From a checkpoint of a small mixture-of-experts model trained on Wikipedia: width 160, 3 picks a token.
Below are experts of layer 2 (counted from 0) of a mixture-of-experts language model. Rows are named router (the router's row for the expert), gate (a neuron's input weights, with its number), up (a neuron's input weights, with its number), down (a neuron's output weights, with its number) and show model dimensions 0-159. Each number is 50 + 12 x the weight over its row's rms, rounded and kept within 0 to 99.
After each expert's rows: "comes before" lists some tokens at least twice as common just after its tokens as in all text; "mostly gets" lists some tokens that are sent to it at least half of the time. This comes from a sample of Wikipedia text that the model never trained on. Tokens count by the router's weight.

# expert 18
router:40 59 60 54 60 54 59 58 34 53 40 37 61 38 38 57 54 52 40 58 60 70 53 48 30 49 54 55 63 31 56 38 38 61 62 36 86 69 67 42 38 43 41 49 40 59 47 42 48 51 51 66 46 60 52 52 45 51 62 31 39 40 28 41 60 51 39 56 40 28 46 58 51 42 54 37 64 60 41 66 56 38 77 48 48 39 66 48 48 56 63 35 77 37 54 61 49 62 65 55 54 56 41 43 35 45 63 23 40 65 47 30 53 55 40 53 50 25 51 53 53 37 58 35 40 58 53 64 36 39 45 34 32 45 56 31 46 57 50 54 60 63 56 72 58 59 41 57 68 57 58 43 27 82 77 52 41 41 52 76
gate0:42 27 57 63 43 50 65 55 36 54 52 43 68 43 47 62 55 69 48 53 53 31 41 59 35 45 55 39 51 31 62 47 44 63 57 43 57 58 46 61 54 29 54 39 50 65 39 53 61 51 53 54 39 65 66 60 61 30 53 68 66 69 37 46 81 41 60 47 41 44 49 65 40 44 63 58 52 40 56 63 48 60 75 65 67 42 48 71 41 45 48 33 60 45 66 20 42 57 33 43 65 56 58 43 45 43 28 59 40 28 35 45 48 42 56 61 50 50 34 67 54 51 59 29 37 31 31 50 52 30 53 44 45 46 55 32 54 42 51 56 59 44 36 60 38 77 26 67 57 51 42 31 35 68 65 50 41 44 73 54
up0:46 56 39 59 37 39 52 53 64 67 56 54 61 61 36 45 58 57 43 34 37 46 42 77 57 72 43 52 32 48 48 39 58 38 46 47 50 51 53 44 53 58 38 65 57 47 33 65 48 32 55 67 51 40 52 54 53 42 55 56 37 50 35 48 67 29 55 25 64 53 42 59 41 67 40 53 43 58 66 38 23 53 35 46 48 39 46 57 74 36 43 66 51 42 48 49 63 51 34 37 40 40 76 64 41 53 54 72 66 42 36 46 33 57 43 52 56 50 57 40 59 69 41 53 70 66 53 55 73 73 45 61 76 75 33 55 33 36 30 22 55 46 43 52 39 38 66 26 48 69 63 61 43 55 33 43 49 40 59 50
down0:51 59 25 30 35 64 58 61 56 78 35 62 46 43 53 55 60 38 46 59 48 46 55 31 68 49 59 34 52 52 53 33 49 59 50 57 68 54 57 55 32 45 64 53 59 41 68 59 60 76 49 35 56 55 45 68 37 35 47 43 75 46 57 71 50 42 50 53 49 50 31 38 37 56 50 62 48 59 68 57 49 59 55 36 60 42 41 54 44 35 57 48 47 36 54 49 36 55 63 59 49 37 55 53 49 53 63 50 26 46 30 56 31 36 16 92 44 72 53 57 43 57 46 27 46 61 57 50 40 65 78 47 63 47 46 46 47 57 60 61 54 34 42 54 32 34 73 40 52 58 40 46 34 57 60 40 46 43 34 31
comes before: ":", " of", ",", "s", ".", " and"
mostly gets: " School", " Award", " District", " Club", " Center", " League"

# expert 38
router:67 46 41 47 51 34 41 47 53 30 55 55 63 54 65 47 50 55 49 34 42 44 45 41 60 42 54 40 53 35 59 48 52 62 48 43 32 47 45 56 42 64 53 68 28 63 47 57 38 50 72 40 59 44 45 34 43 58 30 60 45 58 48 59 51 37 60 43 62 59 36 59 32 40 45 58 32 21 39 55 59 37 44 45 25 56 33 56 63 70 40 28 62 35 59 50 36 27 26 34 51 35 66 38 66 76 45 63 68 34 66 59 59 48 81 36 57 46 66 42 37 67 62 59 74 57 50 29 68 56 60 47 47 47 70 53 53 64 48 47 65 47 59 66 33 35 61 43 63 49 59 40 39 62 40 60 58 40 46 39
gate1:52 31 63 50 58 35 46 47 48 48 39 58 75 54 69 55 48 49 52 47 47 56 46 35 57 18 57 50 56 31 29 46 74 64 45 60 82 54 55 50 57 46 50 59 35 58 53 35 55 64 69 42 50 45 52 55 43 41 58 47 37 69 30 61 56 36 51 61 62 44 45 68 44 64 41 49 45 56 44 61 55 45 51 43 45 79 43 67 32 40 44 32 68 47 71 51 47 59 63 46 62 29 74 37 41 48 39 35 40 36 27 46 48 45 71 45 49 48 46 72 25 64 41 50 62 47 49 58 40 44 55 43 38 48 51 36 57 56 23 42 60 48 21 60 65 40 47 37 49 76 67 61 52 45 59 40 50 55 26 41
up1:60 57 52 30 51 23 50 50 49 45 37 57 77 61 67 44 53 61 46 59 60 45 46 58 44 42 54 50 51 24 48 57 68 58 62 50 44 47 57 32 69 51 68 71 44 76 60 37 45 46 53 39 57 25 43 43 55 67 72 49 38 58 30 63 52 64 36 52 54 62 23 68 37 52 39 52 25 53 61 47 46 56 45 43 58 71 29 43 42 40 36 63 58 30 77 65 52 58 45 50 38 37 68 51 48 48 49 48 43 62 54 52 29 19 71 42 41 40 45 66 50 67 51 61 50 42 55 57 41 40 52 54 53 47 57 42 64 54 60 35 35 35 31 54 53 64 39 47 38 67 51 22 46 40 44 53 33 44 48 54
down1:60 22 50 68 52 47 37 38 55 44 47 49 53 57 30 54 53 34 56 59 41 57 56 51 45 58 60 18 55 61 52 57 60 40 61 68 12 61 72 61 44 39 33 54 44 53 52 39 46 65 64 30 32 60 44 48 56 44 39 67 39 43 66 57 46 22 68 43 52 42 57 49 60 53 55 39 57 50 35 54 50 49 22 59 50 56 53 44 45 63 36 45 50 57 36 39 45 43 46 42 57 54 55 57 37 47 39 62 64 43 57 59 44 72 53 40 65 63 58 43 36 45 39 61 98 55 67 41 59 38 78 29 52 60 48 51 60 50 51 25 60 43 49 61 41 49 57 50 59 51 52 60 19 50 61 54 54 52 32 49
comes before: "1", "2", "0", "3", "4", "5"
mostly gets: " (", " [", " (#", "—", "(", "_{"

# expert 11
router:53 62 44 65 41 61 35 31 35 30 43 56 48 60 44 36 53 50 59 41 76 37 50 59 37 74 38 53 33 59 49 79 30 52 48 68 51 36 50 40 53 56 71 62 40 31 50 19 30 49 62 62 58 50 60 68 46 39 66 43 53 58 40 53 73 43 31 58 38 63 42 48 45 45 67 65 41 53 34 49 29 67 39 70 57 36 52 46 44 52 57 45 54 59 48 76 59 37 41 31 62 56 46 49 68 44 47 44 55 47 37 45 62 79 38 38 61 48 69 43 61 42 62 60 53 39 68 53 52 52 55 40 66 73 59 51 58 44 41 45 43 53 33 50 34 49 33 47 48 53 66 63 43 44 40 49 70 44 27 48
gate1:63 56 42 52 30 50 43 51 49 54 51 45 51 50 52 30 55 51 48 36 61 53 55 51 55 38 61 52 44 28 55 34 43 43 47 71 34 53 56 60 39 54 27 54 40 74 54 48 64 38 56 43 59 66 34 66 57 18 56 38 61 34 62 60 53 55 35 39 48 52 09 47 65 63 43 54 57 44 58 52 55 60 64 60 50 28 43 53 42 48 81 40 79 38 52 63 45 50 56 60 42 30 53 46 65 42 49 62 64 54 34 59 53 46 67 77 32 66 45 54 40 35 40 15 36 41 39 53 60 53 57 50 47 72 43 61 54 59 62 35 56 50 51 62 43 57 53 61 41 33 53 70 36 39 71 40 65 63 46 48
up1:53 41 63 55 59 36 61 43 68 47 62 61 55 48 54 68 45 45 57 62 16 49 39 33 25 44 34 70 49 51 42 46 53 41 62 48 51 39 51 47 56 63 73 29 66 48 42 48 44 42 54 44 28 45 45 34 54 58 39 59 26 56 55 43 60 59 50 58 42 60 81 43 36 53 63 59 44 49 26 47 51 45 40 46 25 61 81 62 51 62 17 72 44 43 52 37 50 39 58 65 60 71 51 58 42 68 46 55 58 49 52 49 48 52 47 20 54 48 49 42 51 58 62 51 80 48 49 57 50 43 27 62 49 38 52 43 33 29 48 45 46 59 49 54 27 45 39 49 54 52 53 61 61 54 39 57 44 55 86 51
down1:49 57 54 37 36 65 53 27 63 62 60 37 31 28 42 36 25 36 44 51 51 55 42 53 39 47 47 55 51 47 56 33 68 67 57 46 63 39 58 47 55 50 43 33 49 61 49 51 47 42 47 41 30 49 59 40 45 48 56 47 54 53 56 50 36 25 46 59 44 39 50 39 58 50 69 55 49 59 30 70 47 50 49 60 72 56 81 81 38 32 50 65 54 46 36 52 47 38 61 43 51 52 45 48 64 62 43 39 34 54 54 64 48 30 45 47 36 42 34 45 60 44 54 93 48 54 50 59 45 39 28 67 54 42 65 47 49 54 67 54 65 29 69 82 40 42 31 62 64 42 63 40 37 50 51 55 50 80 55 50
comes before: "1", "2", "3", "The", " as", "S"
mostly gets: " \"", " such", " non", " [", " like", " “"

# expert 0
router:47 41 57 48 33 48 49 60 68 52 51 58 49 62 28 32 49 42 31 59 61 44 29 63 55 50 57 43 59 59 62 60 38 48 46 45 68 21 33 36 44 52 58 66 50 64 43 74 49 38 61 49 59 54 46 50 39 64 59 59 49 45 70 69 53 40 50 57 35 59 54 37 49 46 36 50 64 39 62 39 42 70 34 62 35 64 40 54 62 61 46 40 60 46 36 52 19 61 38 36 62 48 34 74 46 57 54 65 67 47 47 37 23 46 22 49 62 43 47 36 74 40 34 30 53 51 67 51 26 40 36 56 59 58 51 47 52 44 54 61 48 55 60 39 62 64 53 53 74 30 44 51 63 56 38 37 67 65 71 52
gate0:41 43 55 57 36 29 45 59 54 50 75 41 71 56 52 67 46 40 60 57 34 46 28 49 59 43 64 43 53 54 48 55 46 63 40 60 75 46 36 68 68 51 43 41 54 35 45 61 65 44 54 42 56 45 30 58 41 37 65 49 50 41 72 39 43 69 61 54 55 33 72 45 51 62 61 42 40 63 38 48 44 49 25 52 37 45 40 76 50 37 44 45 48 42 42 58 53 62 53 49 77 59 49 62 42 78 49 45 57 51 34 39 55 49 46 27 38 59 42 50 47 53 58 38 42 57 70 63 66 39 45 29 23 38 61 54 46 33 59 51 44 25 66 55 67 80 51 47 57 26 48 42 39 54 57 35 65 76 42 45
up0:51 54 33 46 60 39 64 66 43 60 58 49 45 62 51 33 50 38 43 66 67 60 44 48 54 44 42 48 46 58 51 40 47 33 48 41 44 48 49 57 60 51 49 43 52 36 47 47 50 54 75 60 34 44 73 39 54 51 42 29 52 58 25 17 66 38 48 41 40 57 42 56 53 54 41 56 50 50 42 71 56 40 54 40 41 34 42 25 31 44 44 50 55 58 65 59 48 52 66 31 41 42 53 48 40 34 52 43 48 53 42 54 35 55 59 50 27 57 40 55 24 64 50 57 57 63 54 50 57 63 35 77 82 42 60 39 59 50 44 33 62 73 49 28 47 54 64 48 46 54 82 62 49 60 75 77 36 29 63 76
down0:48 55 70 62 61 46 38 60 73 55 30 56 64 51 40 40 44 62 59 39 51 41 55 43 61 50 43 40 43 66 51 63 37 55 35 57 37 34 59 65 61 53 42 49 60 57 56 48 35 47 42 79 36 40 54 55 73 33 62 31 71 61 57 67 29 45 39 48 49 54 48 50 65 61 31 60 62 52 53 41 39 51 60 49 46 31 37 55 52 49 68 39 55 65 66 55 47 37 65 51 42 49 41 54 39 48 55 46 34 46 55 73 64 47 58 57 55 43 61 74 64 52 49 53 25 50 58 26 48 64 57 21 17 21 54 45 66 51 28 32 49 37 49 49 47 51 26 52 36 65 69 60 49 57 71 49 47 50 48 32
comes before: " ", " first", "---|---|---|---|", " second", " new", " \""
mostly gets: "|", " his", " their", " its", " the", " this"

# expert 7
router:48 82 55 61 48 50 47 44 42 53 38 55 51 60 39 42 60 51 46 73 36 30 46 59 52 61 39 22 56 66 40 51 60 52 56 54 43 40 47 66 39 43 32 55 40 31 50 63 59 53 54 32 62 63 66 41 39 73 64 48 52 41 30 46 38 41 59 64 51 58 44 61 56 39 66 37 55 54 77 31 52 55 56 78 77 55 46 33 35 44 51 50 33 37 65 41 39 43 37 49 62 70 43 41 43 42 64 53 55 68 52 76 47 68 47 33 36 38 48 55 35 40 53 66 37 45 67 32 46 35 54 56 67 58 45 41 51 49 51 49 46 44 54 24 57 42 43 45 42 57 57 48 42 24 55 42 22 67 69 36
gate2:44 47 50 37 43 43 58 59 54 40 47 48 58 32 56 56 47 32 49 84 39 24 46 56 47 47 52 64 49 48 42 46 24 39 64 41 49 71 44 50 59 40 36 57 61 66 51 80 62 60 48 37 52 75 49 59 52 38 56 49 53 63 49 56 44 45 62 46 35 49 36 58 54 40 51 66 57 47 61 62 45 61 53 55 67 49 33 52 41 43 42 43 82 49 29 54 75 51 68 80 52 56 49 34 44 57 22 45 25 56 37 68 74 43 41 53 58 35 51 54 45 38 45 59 26 35 38 52 42 48 52 52 43 51 49 37 38 72 60 46 40 54 31 65 57 36 63 40 60 47 47 66 56 59 51 20 57 38 45 68
up2:53 48 64 31 24 59 51 52 57 39 43 35 57 43 60 59 57 50 47 49 46 44 52 64 37 38 47 56 42 56 37 33 42 53 59 40 43 53 29 69 62 33 39 59 63 42 46 58 72 58 44 20 58 87 52 75 37 46 43 52 64 45 50 64 48 51 53 34 31 43 45 53 64 24 43 69 60 57 71 53 28 62 59 62 67 62 48 74 21 46 36 54 58 62 72 33 60 50 53 69 50 51 56 52 40 49 39 54 50 59 39 73 59 31 52 65 51 53 59 32 71 37 46 54 26 58 31 54 43 44 65 47 52 48 45 46 54 48 63 43 59 32 36 56 43 53 45 49 33 51 51 73 38 41 49 41 70 43 50 52
down2:47 55 74 41 56 55 51 54 35 58 33 55 49 57 28 44 42 35 59 61 33 49 26 64 44 25 44 56 62 44 65 30 60 32 39 60 66 53 53 67 64 61 44 41 31 20 37 48 47 64 59 52 61 75 54 57 70 64 51 47 53 59 33 59 32 50 44 50 44 55 17 35 51 46 53 38 34 58 54 60 44 39 58 62 57 54 36 51 48 51 45 41 46 47 33 67 46 48 42 27 62 51 53 44 61 44 54 43 61 69 67 34 36 66 44 71 35 50 45 66 63 47 45 42 43 48 59 44 35 50 74 59 68 43 57 69 27 49 63 70 43 55 53 43 49 31 64 60 53 55 60 41 45 52 56 44 72 41 56 24
comes before: "\n", "-", "|", "==", "The", "==="
mostly gets: " ==", "\n", "==", " ===", "====", "\"."

# expert 22
router:65 46 55 46 64 73 36 63 55 44 59 49 38 66 41 52 33 57 38 56 43 57 47 42 40 22 45 68 37 46 34 54 60 56 49 61 85 51 56 43 40 38 42 26 53 46 73 45 42 49 61 38 49 63 35 34 61 54 69 30 42 56 41 46 56 46 42 50 64 26 15 33 72 56 54 56 66 53 34 78 59 32 51 44 58 47 48 41 49 34 62 39 41 52 45 46 46 59 61 43 56 60 44 41 32 41 58 29 68 53 42 52 66 53 67 38 51 55 68 51 51 40 53 58 34 54 57 62 31 55 44 55 39 50 64 33 41 60 51 51 66 41 45 51 42 53 49 62 56 61 72 74 55 63 58 40 40 50 51 80
gate0:59 66 48 49 54 59 47 46 49 55 67 48 50 60 66 58 52 49 54 40 67 58 49 20 65 38 41 48 62 75 39 70 45 44 36 52 81 53 48 78 67 55 34 54 32 39 48 44 39 70 53 56 38 56 54 47 84 55 44 48 48 56 56 46 47 50 40 62 57 34 20 65 51 49 57 37 48 58 41 48 45 36 63 63 63 43 57 37 52 59 41 55 22 46 45 57 41 41 58 24 53 16 63 53 57 45 46 54 42 40 50 47 53 58 49 53 68 60 51 67 53 67 53 43 20 46 51 50 46 44 41 45 49 52 46 39 30 37 51 58 63 38 48 56 32 48 30 23 49 35 46 57 38 48 73 45 57 72 66 66
up0:68 26 53 57 41 49 58 57 51 30 68 62 53 50 45 55 44 49 59 65 44 25 42 40 73 43 43 60 41 42 27 77 50 41 31 82 43 71 45 44 34 56 49 48 51 52 42 54 51 39 55 28 45 58 44 54 54 43 54 51 66 64 41 58 70 43 40 42 69 47 42 59 35 47 66 39 43 39 41 40 57 32 69 70 43 41 57 43 55 43 53 37 59 46 58 60 51 41 53 41 56 56 84 61 49 51 31 50 45 55 55 47 60 53 62 32 29 55 44 37 44 41 46 47 51 56 27 51 34 70 57 50 48 21 52 72 60 57 63 47 41 77 53 45 52 34 59 14 51 51 39 49 45 68 56 56 71 46 63 56
down0:55 53 45 46 67 29 56 48 49 74 44 57 31 47 52 46 35 44 47 65 50 50 28 55 68 57 48 61 60 45 35 45 27 38 47 51 52 48 17 38 26 39 56 49 60 28 63 54 55 56 64 66 46 48 76 46 71 48 54 48 35 40 28 38 29 77 54 50 38 58 39 47 66 61 36 46 54 67 46 74 65 75 39 34 60 63 55 47 59 50 51 46 65 43 75 35 28 27 56 57 39 53 53 37 55 45 52 74 38 50 45 50 36 66 48 62 53 47 50 41 32 63 64 45 53 31 36 50 54 28 56 72 59 49 39 62 38 59 31 49 58 62 47 55 42 42 40 55 49 55 34 37 39 52 50 49 47 37 42 41
comes before: " of", ".", "s", ",", " in", " and"
mostly gets: " years", " career", " time", " well", " season", " population"

# expert 5
router:46 55 48 64 50 46 56 34 70 67 40 71 44 61 66 51 68 57 50 61 45 40 53 58 47 46 34 70 59 69 35 72 53 41 41 38 72 38 32 47 54 34 41 60 32 47 45 46 36 33 79 31 54 51 57 42 54 61 42 61 76 56 57 56 53 49 52 48 46 60 21 31 54 46 59 14 55 47 36 56 36 44 30 53 37 36 52 52 60 49 45 31 57 47 47 46 41 55 50 42 54 59 42 55 46 64 48 62 58 51 54 37 53 57 63 42 34 58 62 37 74 45 63 53 68 53 55 61 73 53 46 33 40 58 64 40 30 42 65 34 33 66 33 36 50 54 46 55 51 28 70 70 64 34 60 39 39 43 39 51
gate0:64 27 51 56 52 62 62 43 44 71 36 58 58 71 26 46 49 56 57 32 39 52 62 48 66 47 56 35 55 60 32 53 63 64 45 33 54 28 38 46 37 62 36 47 62 34 64 54 58 50 49 71 47 41 65 52 68 27 46 57 45 28 63 72 36 38 50 29 48 57 39 32 37 62 45 35 64 66 53 62 54 57 64 20 57 40 38 43 34 49 46 42 46 65 44 49 31 48 40 43 64 53 62 47 45 51 59 46 40 59 58 40 59 53 42 54 40 68 63 80 51 58 68 32 47 35 35 57 48 39 63 57 53 55 28 50 27 39 36 72 45 62 66 44 40 60 58 71 59 51 46 52 55 54 67 34 62 45 49 56
up0:50 58 62 72 45 39 40 57 39 19 82 46 33 33 65 50 55 47 52 46 72 48 56 42 54 56 53 45 35 42 66 19 35 27 47 55 70 62 44 77 59 50 47 45 59 61 56 41 42 59 44 56 40 46 67 53 61 43 53 28 37 68 30 58 65 49 55 57 36 64 53 68 42 41 60 59 41 40 50 46 39 48 40 62 31 43 56 56 60 52 49 55 34 54 49 58 80 53 49 40 57 27 69 51 41 61 40 59 41 46 45 54 52 56 43 50 50 29 42 33 68 52 45 60 64 34 65 59 68 42 44 38 43 26 75 40 75 38 72 28 48 50 48 53 58 52 46 55 56 45 52 49 60 61 57 64 30 49 48 39
down0:58 57 44 44 41 46 46 41 42 56 49 43 38 55 54 54 80 49 63 42 50 41 42 58 68 47 42 28 57 66 60 46 41 45 42 36 72 24 56 48 53 54 47 39 59 53 55 31 49 38 41 44 70 47 47 36 78 40 57 56 69 49 50 38 22 62 56 39 56 17 68 54 46 56 36 44 58 37 45 31 41 46 67 45 51 59 54 43 28 82 65 73 56 38 58 35 40 51 52 65 48 48 35 63 54 50 28 41 68 50 54 57 49 43 35 44 52 57 68 64 55 48 41 69 42 44 53 72 41 69 45 49 36 48 69 58 55 52 58 34 50 61 62 30 72 17 47 62 47 52 39 39 38 40 69 52 48 46 56 51
comes before: "|", "-", "\n", "|---|---|", "|---|", " years"
mostly gets: " two", " three", " un", " four", " m", " man"

# expert 12
router:52 37 55 53 39 53 37 43 50 60 51 46 54 19 78 44 49 30 66 39 79 47 35 47 52 67 57 52 54 60 55 65 47 29 43 45 49 43 39 46 60 47 32 48 28 50 48 56 56 47 46 42 58 29 39 73 41 46 54 39 55 30 81 47 49 51 33 81 33 36 45 50 60 47 63 54 71 59 56 41 44 50 54 26 39 41 33 53 37 61 40 49 53 54 58 37 44 60 36 44 62 33 51 50 60 53 44 57 68 52 46 24 50 51 50 46 49 44 78 41 49 63 57 37 55 45 52 54 60 70 58 39 61 35 64 67 54 48 57 70 53 63 36 77 31 69 61 49 52 54 43 36 61 48 43 43 76 64 48 39
gate1:74 35 52 46 42 55 43 44 46 49 53 42 49 45 69 48 31 60 49 57 50 29 43 42 31 24 46 47 53 57 45 33 57 52 59 62 73 44 59 73 46 43 58 45 40 58 47 54 54 40 63 49 68 77 50 67 73 17 44 61 64 49 62 25 49 38 67 64 38 22 52 36 40 24 44 45 52 58 61 60 36 40 62 34 58 56 58 56 47 29 56 43 53 64 72 44 82 57 46 17 52 51 48 58 40 36 53 41 53 46 43 46 47 49 70 69 51 57 51 38 49 37 54 45 48 54 28 61 55 52 49 63 36 46 61 46 57 29 69 51 51 44 49 56 45 68 65 38 53 53 65 40 65 44 62 58 59 49 39 43
up1:50 52 38 55 23 46 61 62 49 51 47 65 62 39 12 41 56 51 51 58 52 37 68 53 45 57 58 36 53 36 49 59 29 63 50 63 42 69 62 28 45 53 56 47 47 47 66 34 70 55 52 58 33 54 32 40 46 59 26 44 53 64 74 26 45 51 53 50 54 47 45 57 51 44 73 57 43 64 39 31 57 71 42 50 47 55 32 46 29 62 25 54 55 45 42 31 43 69 45 39 45 43 62 60 59 43 47 55 69 41 52 32 78 47 28 38 32 44 36 56 64 44 62 49 48 66 73 57 39 48 43 60 60 67 41 73 70 58 36 34 43 56 57 40 62 41 54 44 47 54 71 59 63 52 50 51 53 41 64 47
down1:79 55 73 40 37 55 61 55 60 63 58 57 48 67 56 51 56 71 30 56 68 26 27 25 45 33 61 58 48 51 62 54 37 39 55 58 51 50 41 61 32 34 36 37 73 59 39 26 55 73 57 69 41 72 53 57 58 63 37 46 51 32 52 53 57 36 46 49 48 46 31 41 43 46 32 48 72 31 47 57 39 47 35 66 52 42 47 39 24 56 53 54 58 56 56 60 76 35 62 39 44 70 59 66 52 64 52 46 49 56 58 45 49 52 42 51 49 66 55 66 48 54 59 42 58 37 55 47 47 38 51 37 48 59 50 45 54 41 45 31 45 56 71 54 36 45 47 61 45 74 31 50 35 30 39 64 63 59 26 50
comes before: "1", "2", " |", "|", "3", "4"
mostly gets: " addition", " Won", " mid", " —", " end", "from"

# expert 40
router:55 59 37 40 64 27 52 80 37 43 46 39 55 53 36 55 64 57 40 51 31 42 63 58 56 24 32 69 42 40 65 58 56 75 54 91 50 62 52 26 46 70 55 48 50 69 58 52 41 60 64 56 45 62 57 38 46 55 50 65 41 49 42 55 51 66 33 38 44 50 27 59 45 47 46 57 61 41 53 47 62 56 51 39 64 55 60 41 48 29 53 59 39 49 20 49 56 34 66 62 55 53 53 44 57 59 38 37 51 43 38 42 42 60 50 39 49 38 54 54 44 59 41 40 41 59 36 54 48 46 61 63 26 39 53 35 57 68 52 23 50 41 75 34 50 52 61 33 59 72 49 54 71 63 67 71 43 62 53 47
gate0:53 42 38 33 49 26 55 66 28 54 35 52 61 62 38 60 75 33 49 23 56 46 46 49 37 70 55 54 57 39 56 65 48 42 66 50 65 63 56 40 68 46 33 50 54 39 46 59 64 39 50 39 43 50 46 63 63 26 59 48 48 67 69 54 48 58 28 30 57 50 41 54 64 55 52 60 61 47 30 58 50 48 66 49 73 48 50 79 26 48 55 54 60 35 59 50 44 51 56 48 69 33 63 59 70 52 61 44 38 50 48 44 53 39 36 40 64 50 77 62 42 50 48 30 35 59 49 28 39 34 47 44 33 65 54 56 42 69 74 35 48 68 46 55 40 56 40 45 79 58 39 34 53 36 44 53 45 44 38 63
up0:20 36 63 46 45 35 57 55 66 56 71 57 37 55 29 67 57 43 63 54 27 46 73 54 64 51 59 65 52 46 61 41 63 60 37 47 55 42 43 88 24 48 58 39 69 48 45 47 47 48 72 42 67 69 62 23 30 45 47 53 43 56 38 29 32 64 54 46 48 55 64 42 51 57 36 48 55 53 51 44 47 58 32 52 39 54 59 37 48 62 44 38 56 61 50 50 38 35 63 68 32 57 64 64 32 48 64 44 43 28 36 52 43 54 62 45 44 43 48 40 46 40 33 47 47 44 62 58 42 45 60 62 54 63 69 52 51 59 16 47 37 54 48 59 47 55 45 41 40 59 34 57 64 38 59 35 62 67 73 59
down0:33 78 66 33 59 43 37 36 53 50 52 60 49 36 58 51 63 64 41 58 51 46 78 57 57 45 44 50 31 49 39 51 78 67 54 79 60 38 53 37 36 71 44 52 52 52 52 50 31 42 43 38 62 56 74 40 50 45 27 63 41 42 45 41 60 50 46 39 38 33 56 55 49 49 36 33 45 53 46 65 26 33 55 53 50 57 25 46 17 50 49 52 46 53 39 44 53 51 50 62 38 37 26 37 59 47 56 41 47 34 49 44 55 53 64 60 52 50 59 62 54 59 26 74 59 52 57 46 39 52 68 43 37 77 34 35 52 52 53 66 66 57 41 42 47 67 55 45 57 52 20 69 51 63 66 58 51 68 48 38
comes before: " |", ")", " in", " by", "–", " on"
mostly gets: " released", "′", " won", " played", " built", " served"

# expert 35
router:17 65 80 60 55 44 45 67 52 34 33 42 39 53 37 62 60 50 74 43 47 69 63 36 37 45 41 48 47 58 50 37 53 50 33 39 91 57 50 57 42 40 35 40 70 45 45 29 49 44 53 63 39 67 30 36 46 55 60 40 42 49 38 62 58 44 59 38 42 50 36 43 38 50 59 44 47 55 43 60 59 55 67 42 59 42 57 69 54 68 52 40 57 60 46 45 45 59 48 55 74 54 37 33 40 50 48 28 51 35 42 53 49 67 59 61 58 58 47 62 52 59 74 28 42 68 53 73 54 55 46 29 39 58 34 45 41 42 36 59 55 63 46 53 51 47 39 41 40 44 51 87 27 52 50 37 51 60 58 61
gate0:58 68 73 40 49 61 62 42 64 61 24 48 51 57 53 35 51 56 64 45 45 34 34 73 46 55 55 56 50 67 28 40 41 51 51 54 48 52 44 64 36 54 39 55 38 54 57 50 53 51 40 57 52 56 45 44 46 49 57 66 49 60 68 33 26 59 85 18 45 30 56 48 51 53 57 52 38 60 48 56 42 41 42 39 65 45 34 68 28 55 56 50 57 63 34 60 60 76 68 54 62 37 38 22 42 65 41 62 57 46 31 42 50 69 27 64 65 35 55 38 58 42 59 56 45 63 67 73 61 51 24 50 50 52 51 55 39 35 34 65 54 61 29 50 49 38 39 43 47 44 51 62 30 44 42 55 46 35 58 45
up0:31 46 37 43 47 51 62 54 41 45 63 45 63 44 15 57 46 38 52 51 45 60 56 26 40 50 56 71 42 46 73 50 51 52 67 60 34 47 47 60 51 62 28 62 52 73 51 77 51 39 54 70 52 42 48 53 63 39 21 45 38 34 35 56 67 28 47 54 31 44 51 68 59 55 37 46 54 52 64 49 58 33 40 28 43 67 59 28 66 51 37 78 38 54 38 45 31 37 65 57 75 47 67 42 57 49 60 52 50 58 41 31 39 65 73 69 45 70 57 55 50 48 47 51 38 44 60 51 56 30 45 46 61 37 56 51 54 42 79 52 43 53 36 45 42 66 46 36 51 45 68 46 44 43 51 42 60 58 44 51
down0:48 47 37 69 53 31 58 59 44 64 57 75 45 51 34 48 28 31 36 62 36 62 50 36 61 53 59 44 43 51 27 57 53 59 61 40 60 47 41 40 39 51 48 47 56 47 47 55 38 52 38 53 31 38 69 43 44 23 44 33 56 55 73 53 68 44 57 37 51 52 28 55 40 44 27 50 60 68 42 56 42 56 58 30 38 59 65 61 26 27 76 64 56 53 45 62 63 52 62 36 65 49 59 62 46 28 59 60 53 39 69 54 43 53 37 55 59 61 51 58 48 53 59 35 50 64 57 49 39 45 44 40 40 22 33 56 38 44 55 38 49 55 48 76 42 81 64 51 54 58 48 59 46 44 64 25 56 61 21 58
comes before: "s", " of", ".", ",", " in", " was"
mostly gets: " album", " system", " line", " song", " project", " station"